From a checkpoint of a small mixture-of-experts model trained on Wikipedia: 224 SwiGLU neurons an expert.
Below are experts of layer 10 (counted from 0) of a mixture-of-experts language model. Rows are named router (the router's row for the expert), gate (a neuron's input weights, with its number), up (a neuron's input weights, with its number), down (a neuron's output weights, with its number) and show model dimensions 0-191. Each number is 128 + 32 x the weight over its row's rms, rounded and kept within 0 to 255. Numbers have three digits each.
After each expert's rows: "mostly gets" lists some tokens that are sent to it at least half of the time. This comes from a sample of Wikipedia text that the model never trained on.

# expert 6
router:164140142152138126098177126173114125186099143053115161133136138148170126147111086147122082104087100164108184091107103115093175136204133113108085134134085149155148119129140156170111142077099070089046160165132100111094109179199118119135085131071120166196128082081122122179142126115122107139116202064096100169095120128123055128080132125113152101188120139157189056133106109114154133095111087115130121113108103104108073102132134116168176099135113147166103118098107111167117078105152042114113070173133121171116135133157080115108089129127124170140096128077125151132120177097120160117
gate0:105158116168159163123098114137148121066132169098076150123126141235099153098105121162096107124111169170136140140167121103111152085172125142116136168176121177067179068199140159098138150101091147154139183135144155108070181142196154121109127077139083100094144186140148156140141181126123080119068155134102103043042173136176102117092143135135115233119108103087139137141102124138121139113146086124126133121130135136105140119124124136185125143119173115201162122126124116113156090156151132122129153124142156129162088178121166098096173123129128149141104085171130163171116170066156161154
up0:194076162148114093125083060104141143117126141126115127093118181158146129098130090159105181079089128076181129169111115077091079140162160169118139164202116115108122144150146150141117152167102128162091147141103199149100131127098129117070161181079128135078074104104121122121174080181175135086132125138114146153111177115184073153107143148158107177097166114123135147055118109094089083147081128101151163137202134118155175120103127101158118123119099138188125133158052134120126114094149120129134120101170094094157129119070134089119121175167092179172138174163118125170131183060141156111
down0:144123067173163162145134121132077068089154136130107093163113116117096109155163134149069087138080124105128145057119136096195128085108152048143146121114106132108130180223080141107117116095040127143148115059143146080139117157094144153075148121128091124140135149114110119106130161138143107121127144099173152118131186088088134162102156150142107168075086091126138129112105117158089159075146091112142181118187169088169129120155111088166081129092171160109129168157091100096112101151102128099084124160111076067125147135127109108107070102110135148144123091158147117176103227104154178165
gate1:120088091186128072108149152090084136150089073078131113173109125132075161170117104090061119112097140090065118145151172134084150153130181148133157085076108148111084140092159126120129102216094112143149112159140167140127139175165183158160120114162123134085153185191155135137172121143166148146135139160139137080126091098165163137091136134112169165153171143091129170144131159113099097160155117140113135123041091139153100124116119101196191082082094162103083117178154126158109101165126105163165098133184116145162146128159137191138158112113103168160093098133126099212153108100113172106
up1:114148117088105120114101084157137157165118078107178129151181111129147079133077118189123148091167139171120057089115131089218107157093171153106122125106153107147110104111070140116107112084110120154139135068095086151179125144126098171053113170086081206133114126147141136146156161124199118123165089134152159147228144131133141161190138154165111141157145111083096114111113167161125148081168131117160151100125131124121178138157158127188116082169075134104104145144164103131131133136100120185105103050087113162143071120106106201188114098127127130116146137120154101143143146162127072159
down1:106225156128162156115143116127151107164133132153156162097160084146086160124111073142112084135110107113064155105147117109121136134202194103191147188141140087135049109129119134125083135140146124122126093192119179168119136151144178085129078081074083108091136163128144080128153148133113229131163123165124132106145091099107210151174136096136109119112124157124105107182162107109109054110176135185082115117168087142099113128172158080154185125146142145139132105140186171078169129114113120150097084095151106170139124157136108142186101130113125122125122104135083125150100151136059129157
gate2:153098107119096171105130190128088089090140133137135112108091140161135122131093088091107094120209128166139170106097164113212157117115072168097029113087061120129178135102069129079157113162117075151125205110117070132149166099087148188133139155125093141153130112135124154114145134122141149078146192114149153106089098123142185168104143110104129120202126142143101125110122137107109165136138120083179151110172124132115087121117154124167143116122091183134152136121134111175162153148177156142124081123109129096098130053053159127110104156131178130137033121093100157077117102104115152091
up2:015119115181144140135087116122212142124123094106091115181124168071139158074170086144150100137159184180160152167129177131114156127071151159134113110100098118141079122115166134112059114117093084117116130108108109127163123073133172126076115160120139159139135115147177108142083129130152137170169128105079111075135100156114119114183104160097151088082053128145135148171140171134135121228118151157076161153160111132150170162144158109141129165150157075099137105148100146135115131085131103139083120139123130107112080149195167138145133064140125138055170168144121092114162092141110067125
down2:119128116194052173136150125158129108120150135113145116143172109166116120145137098073168100126171186172150150124153104196142150108138166154148118097068076133165175127137189127097106098154117138103161098132108131138081144135137164169187129098108081112138085136133158212074125159115159156076111185140171119080079093161160157163131092108147150185141182137148101123124125124117113180107135090109155159124132122099102088173155104150153115141124173161100134107154122135083143173107127157146189125114099101072151071051136111045145058120136127139120101175151110201087092089111090110095
mostly gets: ".\"\n\n", "\".\n\n", "\".", ").", ").\n\n", ".\n\n"

# expert 10
router:140135109101140087122129120141104126167072113118129179105140145119114094175138177146114127157091020167128183149110119122111161137191098181069118133110071151123103130106143126122109134091067097124074088148121062184171036134104134107122117160090119134144123120143178143192088017108156114115154119115056108128111079141091059155116141129177152105180093157138142097156131103107153151078087129084159119129134116148129117116090119169151130109125125140156124103148159076087158117107118085133090126159151096104104169089116080115133090073170082172102142142109186127083147114082144156136
gate0:094080117172115093148138124151151126153151157136092165100146147122177068129089125077109084128107157114147087165099124143152105101172190083100109193170170140110173161067136114139154111074085130118127140153171159078114152170059168135144156128208143123146161179124163042098108121177114103176219112075126155129117101188124151127122158082129165176142127196155149140153139091080144123147129119120137131175088175111101083165141173138104149121111092207122126138083137149121108125189099146108140156156151122136133111106173140138069129158209140150086142113110121112152100086113158130143
up0:132119133106105117137141104138116166135084151139117129118179116124164148115152134151104179137099107074160165157114199195184066136095210131097122148105142139117104138062107116150131096100076090161146122091061122129099092120078143097103174155124120126129140150097166130171116121171151126129117115191221150119122096173137125155139115139111143151123072184112159143190063136173111099167149108089135101170096176130153145187132169167136150096067131175226057134080141103094129131112058171098111124133162092153115133163109149130130116120156152156147130104171129063171119082150104135150
down0:130080068150131094124191134131141166099185108083155118156155121073122128076154081092095154132122055088075037149141073150160137127145095198143104179148121141111135120090120108126206072076082135128135097163170149122096142097102122136135103163197069162127132122086131140094189132144169122102149124089142132155187114174137199073128146123133097132069158130143177150105092113143156152107119120124087175114096215152101143144118173138152156160102120120122147174113161163142105127132100144140160191157105113094124066131150165091096134162146176106101077134117095145106126120106088130123
gate1:143150148123169144131174173176097099164116181126125098136207140167097158158113112140120181178157127108105134140116067167061182115103134109147082187130161123140067057116159152134143131091130061093174146117187181165174138158107077136121125222112122125123142143131122090095153111127155078155138135170148102145147135138115122121153107122075189127137192154143125101160130106124113171094147144081139143052134118162083096141153147171135124136107094125133145093140165145118129084150119178122145179136165068082128137086091077156067124164109096158074111147173118138121175151195182102129
up1:096112142090166136107133122110114127166116151063123088080161089092139167151197154137074130167173154088137167127145125189118130083128102130132147079129125154127170170123135122181132139160097156123185152150121100092175096129059094189101093139131133075159153104122136141154054121169074160113082153121141123140109126145097144116115108135195150161132112182094178102143093112086136194180082115157157109119142033116143144126158107119158172077124115099077148150128158091124185138095144195133123166165128134136071132075131129195039120159108157109119139164147125098177145149100090134169
down1:132122177160125131131150105097129090089124122113136104095081105203133109123111198184192119134108140132152136126118067117150129148142089137138070117080130098130129072156103152128144136116160132111156114111084159135145076104109120118134173164079091131129125177172124141096181108150182139133103075138119167146160074159172087075158085146135101213079156061197184150186107096154137169130165190131140136143111114146144195136146100133174128086131086112139144143155140146103098098128134133132170138083149067155068148107102090165197099039162101115112135142133098122158171142184166145142
gate2:114149128100146069133115159201178149140106167063101139136181081126115164148138112223125080147135137158148145137171112144127141202098113080127037024129147171104148112136111118100135153096149147143094069135100114118144125186178135151100114103128173110108175107111161115106129137141085142094076093103155124134138146145138182142094098127098148141132127107070175091167177123149189088078128123100132133176098074107132146113112093134106088125085131120106106127116122130070087149113126095141130151116107144103141133171111076158139101177163213132143178093122111124086071200146168145107
up2:142140121131166076190135137145133182173104175121200138114107136138092129089148146185134091133145104097143119091087117097172054192158157113094083119174111107083067119134121127086119149103135185125092120124153114096107048146132121143111083161090132160096120106137141155101132128179047152091136116124115100118083111086114158133090118190097055171092161074066123100135087114122150106106091081118176133138172095143161122139116098060177102124095170123111062162053130123139090162108154102130151159122126141140118182110100118119099105157171173094107073098163109119126081168095148152115
down2:139171174126110111143115148173154166127115160126108100102138115108134105190119111182149090127096095027157155166120171070104121137101112020096079158198132152071093080093162147113132101103161100108115085134125119122133139118116169116123107096094167167173131096136059168094161074149132154181071089176124135168107089152124109120136105138137145160130110158141109121106124080120184080136152205133113109167157050165108104118114155108192153078089148115106170196123072142054102134085141148138130138122146150123126143146117143084107147095092104157126112158159087125090130092120156135154
mostly gets: " %", " Goals", " Pld", " FW", " GF", " MF"

# expert 4
router:165138115111085143130142096154113091144087149060105171117181110109151081157117093213141049148148122170137165165114099142149111179186072160121135148141055140143128113093138147140088152119051151138094135091114140114083139129154117098087092148058128172157092133076100121174115104073142085089128152082062072161166152095125148136125162127110163133176124108145175089194141120126141104104128098106095071113155068087095145087103142136170139081119115146149045093134135106132137098094147094140110111172112100127165120122134107176061116080182115120149153130139156148126135081065130125125
gate0:109156122107108175157136107156129087105130084155160151180159105134120130108111080139153105186115161142157186125170152168090144082116098134143159152127089127124105097132129099098086131161120144125115076138083172177123100107111130120151116131088115139131142142083135138116183144183093165063098139156160109077148162116147141090050104149076087194182140112178158079153107183160183085092129125110144181115150067128140084184165109182129153141099105098124136104122092090069143161091101113088144190199112138138163162137123119160127177080082129196177084166124180081122086142102164115137
up0:127074150093110128166127103142153105121162160116160193157140152176152188119095142203123114156107173162169123148090106151138139078157126101146131154155111132108135201138153181127106138169127149125155098180123094131118093125121150101173128130105139116107137146088145109068140118136094165092157120146140103136159174113088132120094051117116077133144114057203197061090122160154146063087181138110120146087100113129160102172177067133154191179095142166115138151117119107135054152138098124133112136126131125123160148105091081186109076052164186152124122166119146132132163193175115102162
down0:131157162161194143121066137163079108119115152189108107155105063098150096080145142094174128111149091120108141154111108178090146128140060162120151089168114179125089142169147150072132077134134152126109098087152153160188064098127115127109136113145136138101169109150174185157135155099086147136150112190148076205162122162124120182077158143139136171105156190091128073102072122150127081121117119135121101098153167131148148162104102172107153083121148126061109138058111090164132091096088111103130171034112145133143165117122157109131072131141149082145154167163107149111172096120157107161
gate1:069141094100133088144097142187102095137162150086131142180166140106167194124170182154153100131125134130155102104086182075120138116110148074092113154065137079101126213105065124083156124093133142096101182123148093095095131182156092134111077108147150126144097146153156128104112123139139120106119137115095181167140130079128135163124130117113102107156075133183151144122112113059202154149126167119147109137160135136121156182085135109190118171084110076136137089159150169111121116166136132134196115096171087115190067109128098162136108130122162090116085162167197087138135105116198141066
up1:122101153100090073129067125088147108079121111125189126085139160141084148134134109143160112145163135096128101164174096174070218136086074188114143141186163086142140176091198155087178127129131091132110075145127157085117205206091126127140129114113174162143125154170105075124154111087148117144097114162165141098122106114094144153131091112153173155118138145165097104160080105098144159144152139133127145095159116187097096125071075149123114140065122163124124136106104154085095146116095089154187149172120114158124155140093102083109099124146105193084145113148106085095123079160075085163
down1:058129129131145116154124092126139130115107133103182116070098089129128175139099138133131104070183082117099096155141132078117074134147126118163142081174123156160161092114169156127133041149114172180051123174115107101157136181090132179073111155113124110095110200134163156136118145108155162098115089148150153091163146192069116150080121067123099096114158152111102119169099125120117143169093171103170104086091130172130188160164129154134193100185105135115077163108127133194166163154076149162127119092166138165139133117107117109114123106168061058088149117107148123094094144144156103163
gate2:098090096086135146165185146095147155191126139225144126164061104061148145190149150065101075120147104063183118109081118118011143134169122106161110129100124109174103150162196091138118121120100142113123130119131148139150117141122099113096175121086121180111131136154135139134152090093112136178093147125128134102105102129215183093158150158140128143154169108116162039118144120110156128136179107142071080123133137173098133112168107142138101113108199162069132116081069087148151127116126087089140126111151156128124154167105115119107130116185137167155094141126137120160148138180131136091
up2:141125115078133066153150111122144128183113126075179106078117195143154144123123126134104117115106123141129153117131179111134106130122173053081162114167149105164107112067122106153126114160159115123112122169173093125117126140106186169152157055155174144095085145121139141087180148120129166070169061155146120151139121162086077115161138088186176060133118115158126153092137054142097173162131157145112175141165119109073140112150189162101116126096088109157155115130089174154080141136063101127154131091020139113111095115116162131113123122062128145156161117110183123156065130126090183139
down2:141097112105091119137140148084122139125124110129093164130091110166146164190120152090119131166145148225153163160094097136120074125098148116094083084169144127107104086162130159111159110080119144113084115127161110052049120214104124127093166118137170122134096122085133167119101096146156233143132107108149112082133095130132153155103156118137144097124138131082147117103065073107100117147107154121122125128102133106145133138167147122090176144103157184193115147107136176139110193109038146080113088154110126128142108058096111141046160118101121148091075127084118076082111110149155111180
mostly gets: "',", "uez", "ardo", " Carlos", " Bernard", " da"

# expert 23
router:134079070147136140149136143156153136104128082092118233109193113075165120100105106196160134161119116166126118084113082102151138133130101123104041116148112161116151100111160151169134130091098122103110137120091087164075097102138111129149073145030114151158083089126121125137035130149142103141116161085108123105123125140143096095076128124085156150147071140140180060123130069041127152128127145102124093123104084105097126126087111137153172093145079154128094125142104135153127091192095075148132165169107118111102108154149115109064079084148129142137111173100177115076138149108100173122
gate0:155069106156078098123147172174095068156112162139090139115129162175174183100141174115126148098135076171135151123200109143152149097124151105135085111148117108130086106135170105160094123034113153117146115163124091122142103069134136069120116126099079112107158084157181072113098152106135118049096123180117086139151147105134166102106116104126123115122087189128121141177164139096127129136101094120114083120149121150182078109092093148133144109085197149146154124149149139058155119113112117130127176145172139089098100088223153147148095205117158100142157152135108093085129110208107148084
up0:123210172138136071170154082090194081090129096160183118128131116079122115129156132152131127173162140119050141095103145147068152152135139127136192152123175118186190184154117171148124075170088056151123143092149090070109135196098100129114138105189082114096179170131155084125168124189177119127152118123110152134118120160080108157153140128149106093133156085060109135098139170160113178130143188170110104143098118125122130160111139107150075093149180145146128135134141141118109099098190080114083095126140145129129163135123117098128160127125048156153066124101136093148134112115154072118
down0:108152126090177174160129189138070135149146099136124154133111133161123110151128149186106112162089117089099126072139120067109080120111137175165132115101149146106166114087216081153076049167096116127057121076097129161126072140118120094184117133182117118104167190135116140205108188119166111185107181147154114130092151154168137109171121127102145164147138221112180136094173110121158134108102126144103100119154152136098059150130081083163143192097083161108086183070114120101113138151136102150134083141099089159134143116145129075118140122155109167096146139160115132123100117113099166132
gate1:152138103095126116165129153114133128181103089188100128118151129184155126109139083146216172064101140114144121123140138118150108150155091122121111083113100106142074110122184104148122147158167153081099110122112180089074165133053127186165131128115133097136145146156128151104074127140144090126090150117128128104119110177156108070111071142123154114158128125061130091176169177096142157111152168077109197103143116092136146146118092129114139113152087184156143137132171147131065111108184089113190084170075145146103177097138090071117135125129145141213076057134082090190130168095159127111
up1:083088145084136123153095145195110122165078117180123179170087098135132107094056097157201137149094160174166153130071127144116035096133151127122139125142152109140161120120140096148151110148146192086064118136125091157166151130111145169137179118118150110167167129139155114133187146141075078105093122109091149140147148117177132107087111126136178118058106109127134161146144127073106197108149154085130163082074125147137096146102140131079151149131153146144152132129100167141204143163173100094166149103067151127152122129163122093078121126127136057137116111154132088136168129017150125083
down1:077080149160103135161171135062081150084151128100146127137092090132050093085165098109212105119107129164063191133129150142110109054135113188112136087112139152159122173167145108155159097162130198143181167184115130143142146140096164121053082055100156133104108133113119152144133110153115149103120117162115092115181158129135099131179133121129166118064124106181144085144165137162132162120121123139163130132177125141088104151144174168160121111160159104186085161151151128113139129104155100055184147128137108189112132170158165145130073156107146117146117098110183165157177140161171125089
gate2:119052085130193083134167118137112131115144200098119163067116130072139134117134155184109131124089139071186094167097133146153148104169175131157089105147111168094108149110166157097134067110131116130167135131205135123189214150091117154114063088141066132157149181136116189200150177089127129154153101110139132079132122127095201057132108163084091141080108162136136129162172144160150163139154115158120107150170074098141124158088153182170102121155107124128089118133111112162113163131137144135069100078170148097122089159148135100140156124120159127098104135131089110096094180149126106135
up2:164169121137152151104183059174136138188142100142206094103117096081107142139145102141121123138031169139147164151141097102170047138081119063140189079121098176183143097131146123113110164146201144139145073159102162122109125153114103138119131126155124148093101060121151122123169156095112131189164100146101113147162126146106145149137121147108096094124195145150115173129103124067100108140134121141136138157156142169110167099119164111105113182187157139205159184141066116080119108142127087157156137190111159165118137141115130138100077126110148089134120172172120118170102116104123041121
down2:075121145108112170138136101120086146138207135134097072138137113137139135143109120124118140152092108139209189150124103157139123152137135188129124161088124139148114147085069177093157109184135134169110077155160161084120118113146135137143149178143144156147161116094195152152146107134143094183093164112126095175111083127121097051152140059145133111136202119133112129099158105152113101055153155083120149122176126081203130071131162120106087140147154151098165137116109129089161075133095115073155098112158093110136147142149051193086114126067094124180173183142128096106135048161146131124
mostly gets: " began", " announced", " moved", " joined", " took", " worked"

# expert 5
router:193106099119197126136125128154084145105102104100158139161165111074131145113119135161115123117129101103117170089124057189120134182195120139071118179029111123141178119094140174132120146124077102120066116104120128129092096162193103112139113139092097149147157091128144122116146148066065091062085139083108087140100130189128071074101138146203158083135091103109160081156131121114095108078074163097136144116112125081075120118129141115120102123111106127171131096129140091079069078093122153130119135118140092095119161177150079171104132099107071147139093136123155095095150154087148166112
gate0:136189145083107129096117164103105177097104117145158115125121136043141190117166173146101158078139110083095124106053125152098130158108109178138102080123101104138131149061107161080110123139142115155111150144116180132143176134151096118177171090155051166113136100137178056124078148110169123113130053112108119112141104158086133106123171089148158082151068121063083106150062169110173107092116133079098173044121149121105096125133157152133124131108144126095125119171194175127109105146115173110137068112154102160114126086118139154101135102097167124102156193139109111145137152121163178177
up0:137062130150119169180158063162117102191122161116147121136163108151108128075130135062079121149104130158086140089175119125170104111059110067110125085114156161127134067098105107144101139107103131146126119111125068132146044123133078051106120213118173172157203137088138135110149138185160155130088110127136123099133156128119121170148146161140169067058144101169106110142097130136075140122086120121087098120138141144096045111123056166070098126162131171172174139165167120146117124139090133148131087172113136093135145104122137142135136171153071159156106094112148152084114131165105167123
down0:142086159105143082065117111155102136148132084057152146162140110084094163084145085148127176102126182133060101126095131087168075093140125162104166098085157146105068162137129119103082147095085120135165151110184114079169066174154158095130130191101167148191168138100153158119079124147109112120085162091110122194141141156149156134167160168112107121101105135178139109109133135155097121160154212129137125063119150153151137099146103095121203080077114213189132129101177127097142124128088104124144109147112134106128092081114154079111144123105183124176114159135126128090095175154141115098
gate1:137127061154086052125136138117124147081095094096128128117134140150136125122105166096122131117121063108098131120128084135123152147178116131091113191130150099147162115194143126165177167113084113061066133164132095132138126112162180119162137167058115133129123095147080117128220144065115086108117100063138143161137161166157113078130144136109092145127155096156120077150123177063078201062134113134077150127137144082042102064102122087103120171115142143172088122106078137101143088132148114132104097125113091185138128147151155161151112183097082125139079112148135078141133141114186126096
up1:131147110186227209151080148048152106086117163165103119132162180136096166143098110073101147154104078115100111176137111123106053098155106126079110086106180141157140113154122141192114077127167144145141078130138096090167105145073152097160196154118150132118138137097162097121172159123088186165185141135154107110140186178073180134119168143163152115131134150162076178166097130085128111081153149106172101082172103110106110128136160134144114132151127137168122148164131140117142127146176113098061153113178109160167077125142119113126162116111148109175119103178100148110156117084133123086
down1:076110060179139137135153117164121148157124128121169126100126131131161111092107109113114124128134152171165137113168156168128183152108097160151098087133089121193170185097105102132097092103112170103099133100137169154153116121156118127101172147109081192126143141164095074112156126107118122191099074164089165107113104128142150150130188126133138110096148128137102157147111069105066145079154101069144093121106155087150149149178100196094123199151149138171196121128136175123113151121193077136123070120120075125150070093122168157073020084153116141091116076078154149116131101161136131089
gate2:125184109115135072125112071197155186152084140135157156141127117115146144152119106137127126186092144094159140108217128173160060112168107161200149080161159183113174196107091131160136133195142170172140135063084132136131105125124129083178108100133085122117141138124175101162124163107113125075106146161135174137138103128150127112138082121117143116143117113135134112124133195068160171154119121078118119069155099148099140135114099127174029160117117118200114114112121117133097119113118189125171174138106188119086151141163082127092129092121170098187065191132109132137129115117150127094
up2:154183099131092085137111103113082175125138108182149083154123158181118186123122100048105133093157097070140090126101089141134144132090127170118127168100145156114140163092118097116109132124123102159124153167156092159125073131125093088145087105155107165192130192164101101121135092105182157115126107140146115162152103090105007178144134154119137141123152190132171185170168092166219170145153062142109135149106117138151097066098151157116116116183151128128151182103130151147112137089115162169122102109112105156172129101067069145142112104167102164153089140075140177129107140154138094130
down2:146154090162169140141157129096108099116123144126119108164106124055167163186074098123134141098139047107171132175155055111140158079079145133079121146105113164117075146183100069149081135120125075112120107105124207167119137045138166120184122146166089168129097109176092058103132113113185136104200120133166106122173126064113107132158142178174119086123161140124113121126109095191180118134135165105099113141134167156147119123125133086125175122144100121121124162096094193106092140176126103149175088114102138141102071120125125102065118128142115141163162123158168111073116119091163103178
mostly gets: "olec", " cells", " test", " tax", " $\\", " rif"

# expert 22
router:123129128101163148131104118116096148149128094069164167125175124111107153173141055137138171164123095109121184132113107141139112107198136195077080131128033150132166097125128160135149156137123109130085112111104156140142143119168124098082091157126116106158142082116117138191040071096149115134099174106097070145136126153132087115121129173117209106120155121113147089201135070145145182127080093041133074138104114102119080080152138160165148108135100155095053103135117100139127099114100044114123092134163137099146119118152037161100135128082109150117118167135148162114129147121105166129
gate0:148097133090071133059126181093120118142125135104128065129182072109134058123139101109154154157146168212089122114152129172103097117147120098113072067146139118164165133135108131126146136170099144117143128130138152178145121064166137105176149128098121166133158056082147144126171129142077102107103129161071111171047138163175137041201083146153131122106142127113150145157135163150129107135163166116100131128115149190145086138128124124162100090086124061102144132173155142141089117116090058139122078093140148119159086084115096176149090125183077082127163150162156152140116114126154065150
up0:078137084087161131156177164101150059142142099153156141137158077173177111139164139152163182199134072140096091096178127170200096109110106163119142126146117143205096162173131182115077076097112127126168131149097050122131060074158137100154062168166125124094142069135169107151075126112133175166100095121088124127060121127166118101101148103147092161110134119178190130133098157119082092172175132130111170133131092168139089164143143155171175105136130134111177154112081111113099167119114115189146180130112103122108146125119122159188118142099156149103126144154147107095109101128112107105
down0:069112140158133167160184134158122110125196123082115088111079120158134180159097149105115086150150099109139112139151105133200073109166169105080132124136093125088124053127147183150091095105089082095090165153156096167126073104103118142196101092156112143130148138118151107138163089174105124128210081086149194146084172178124121093132116095113121118129156182110089090169183130132125176136106139140113155153118117101160152149121109148155128163160101205102110081084116154137092140138177159119152188145094113126104156091128063200078171148119137134112089191148137089155100137159141160131
gate1:118086165115148119084073191137078202045088109118160141166166116097117112158151146072112115159106136133122185135127177146159066090165073099110127132123129106123124147150064139123152171131092148120114165128105104127109135145146112136132090172123145124154109159135057147158111065116172105141172083138153145173152197165136149157088147133123107170126163144126146157115144039165099162102145159123107143074179126066112091131088089080143131095131139136091097082192131132125163128230090090116145126135088172159125102115150135180173146128082140141102165103131122209163111122119161131152
up1:147162169158126094143065213157076181088163084153120094159167115072156138151138083090116099097096133165133085141104153165138109107156118105084059185098173133122138191119116234172123188134102044139116133111101081110095173150090129117111156090143105143085162155113186112163171142123154159143189176136123190141154166151174097170112051090131121117157151126103148111155079101089156166141114158169103098120129086134134139108089143147065126111147157128116082094113151135117141102106148107125124143166101114157142065114132138144161165095137124105098153133095076151160091132135143112135
down1:086176096145109151109080045158124097114114104112079062083148152115113158117120155101084067122143170184112078108119129158050074083191092110137146162094120174086111107113140186160137178145092121105071128118142097113092103133148130141122141164200107126119130163108121107105153107125131145108124119128077187160076131113147148124083159115125103188127113117110096113115192202129120067122106106143111084120122147184124126158107206113120116112156120141115207079091124148154131110133156151128178154167123179129102080075197123122093101155137134140181103077140148114161125107186104151157
gate2:170186105030105101115172126133176129116135130079104113150142126180131110130161118105084134146171135114144114174135150108076097125104182087119093167079094116155137108116168114190159084130122153153188149048106076134106140149120094160046060114109127129124121122176170135127160114147119156103143132045151181148140125180188093093121122101096145099136118178179146128144072141158083182117150110103118165154214124087159125116120162126180119123156108148156121119160140133113156161122139097168068090170063126133175106056149154122134132145074104104166118117119159090159109131157108147152
up2:110093178057093119135128106164139121106111135168058124152141085134153138134140099086169140129132099143167118144056138134161133128135188124147165119162085119113060090127109173167081154092123123168135147165139112112107111148087016112116142158087165166155159126086122164121148124119209114169078132086137109158158138122199132113106144093089115121121151120155106164136109145165155123116073144138126177133175128181124159084080140071087109139111093062124127104132188143168173172114131056147151160152106139106079140108139093155094135170091093128103073072100143206104127108180134099101
down2:122096100109161131114101092083130109139079190187166070176083073102153075114087107148131145158144158129088156140133130152135088138188126156127172189157080172138117090105091155131122053091146049122148135084177173104165169112088143095160115136162128078120132147107103153126130090128146141088162167158121115176104124138152114098161157200122102148126199121173118150128102135135142168107085193107124197110172114131152103049162192159117103127124150079159125125124121085120083121132165153145159191159102095095117148106132087164096123083119082121154100151090095119084110125176081124112
mostly gets: " Mon", " Pers", "yr", " Min", "lad", " Kon"

# expert 9
router:149050166055151129125152104098132115155124068127135162127157089100172144176180175147101112154096113154078160101122102147057178146185091176083080155102058134118186123113121127192124119140059133167094154120103151153118108146109118048121089133076093185202114089148159116141120098112136101122179154152127129105105160126145112120113166156191174142128104142157163135121145100081114096102085130113117163109074145094118118131131162135149158062062113119121102103156159124070181096142086120083130064132163117124166153144158098117127148078111133146168088163132138140067150094105134134152
gate0:122067097126139164133135129149113086135108171137150149122130104195108120158102125132133157166137145077125129127136138146138144151092124128127097097120099204152139135154122149134137149122091125138130124114104131069102092105157216034167158113155162150140013166161084145133173135142223155167130038097140059111132092133085135112068183114159135136109185133181128115091171155117157100136108141082119198112108145080145160179083202133079124129096148114146156134130127100157151122129088143132116121161126127103161077085129103158134107144107143094105167112131173140147146101098173205120
up0:093073147128117177153115176134090165066139103145165158128135204162125115137136133154120159143161144132090115059110152141083148092097117186145110181145080085099106134150154156125143098086131073124105133065153146116111094121095085103069145157148114062110070158117153159120147095125084090207144116124130029106118159116133161091188150138182168140112131136066143145152121147120137156116099138136138099126158125110097068128115122166119121085089099162100175118113142095163109154110187224159153148133124128162109128110174084104124091083105197142126183153134130091083197157135131142129
down0:113149109215099032165119142140174121139152129106113189135182100162127102054122168106095167127106126123117112106147101139103120123113108100158132193136111110140141100157133110152153083114121142169081144171091098157163076139164155126167074114178151112135186122157146095142196101143091089128111183160107159142109160101139138164119135105153140168083125182155156129144150105121106144123160202110026139087138215150115153156164112145141175094137108078104195070172080094130132097125152149148084122134127161104135087092078073155121117126111100164125089126146108140096168111143110091088
gate1:194137085106057129098115101122139153127157141164122097128126130140107192167099103071106100194164108105138154125072148138145148068150156129155159105155159137124141119137119126142164129118101051138096131114138092148112177118103081155121167152115165104085164120145105162124140111140159170114117084156166086158160066126107128096092111105128120071167127161173120131097101164093147135116121166082052092155124150147150121110149071058214155138079138129115040141135124106100137174121077105123094061125176094119145145112144125089079136132170111138226124152162141166192127161083080116148
up1:186101139068151137071146107116163127114122191219070119111079126133117151073077115099145125144155140140178091097117144081121153128136181107076157135190142179101147127114210175199118159172168157104163188174129118112151109123097118176183124113114125157126116171115177130132124204084150096135098129187065156125136134159115067062137136150115124137107149098144124080087117105108119094143133148107134131136084102106086142140111103076133092105120092108187147172128130168097143087089120140120124112130134135110139133117087060115134106164147097117136085142095166109147216110113193153128
down1:103155107114151167195088138129094112121168135105119140115135142091107187145135137065078104186115119204112128134156127143091115108110111151129149120168110186142113094180154105162113125176136135133171128098086128162133122072175118115118150140143115146130166126162157126078126151133163145157152100191146125186150113179119172117163147084108125140165151141130160112152135143147168068066087193171159051166158060123132139118073100065126192075102061134152156082096124114092130168120085116149125081104134108133100133124092084113176116143126113087079078118217120116088134104132147048108
gate2:148089106089118091175115113112068140150147098167104155068091092095182094093194093119178131171147124144151156158101105224095100116146179112128087127154185141123183133091121184114129144077115104078145099128135124146086139102160130112175088140115129141149095126133127169056127107159108139080120128153116095130101134142150148160087104107111129157096109112117124074193110104160117083116090098123135136166059083158174128064201129153083155142190077163124130143115146147126142131106100095087146182145130114102091127141127146145093125167123086079190114134096168175149101076177190174147
up2:090145135135145130124112163121119168144103170140098150121164156203237140136090162173164145111088234137143165083093192111130085178159137169176089130147122144095105107160110181143127176127108101118100166102126143091135155135125153158149170129124101110121072143124146199163120162115090086074127137101134144075104169186164115121172156116153132150146166161129109147071109144120149138138160164118138136212102091153157181114142091105099081105090074179130113126174128104174175089137143154090110133098117177157133128111133057076147133136135110184102106101126122104067124124150087103160
down2:101176115150107142144115137136162141129103155128143134133114086132108132082129176149154120115165204091182134181137106169175072104146131129068143127095176088091149100117077136171143114134122126093132122164176115062121063148138128101107148094113111114135094150174074102108151120081121148101134165064115093126142141165066199076170105170124107088153147141141147167218138038089126123157099075130093134176086134163168149128126104102157157144095087132140127106174174119160103100142095101115188122130148109143070163194215109121168095124171131116110069101076147141105136121129100138138
mostly gets: "°N", " MPC", "″N", " km", " ·", " ±"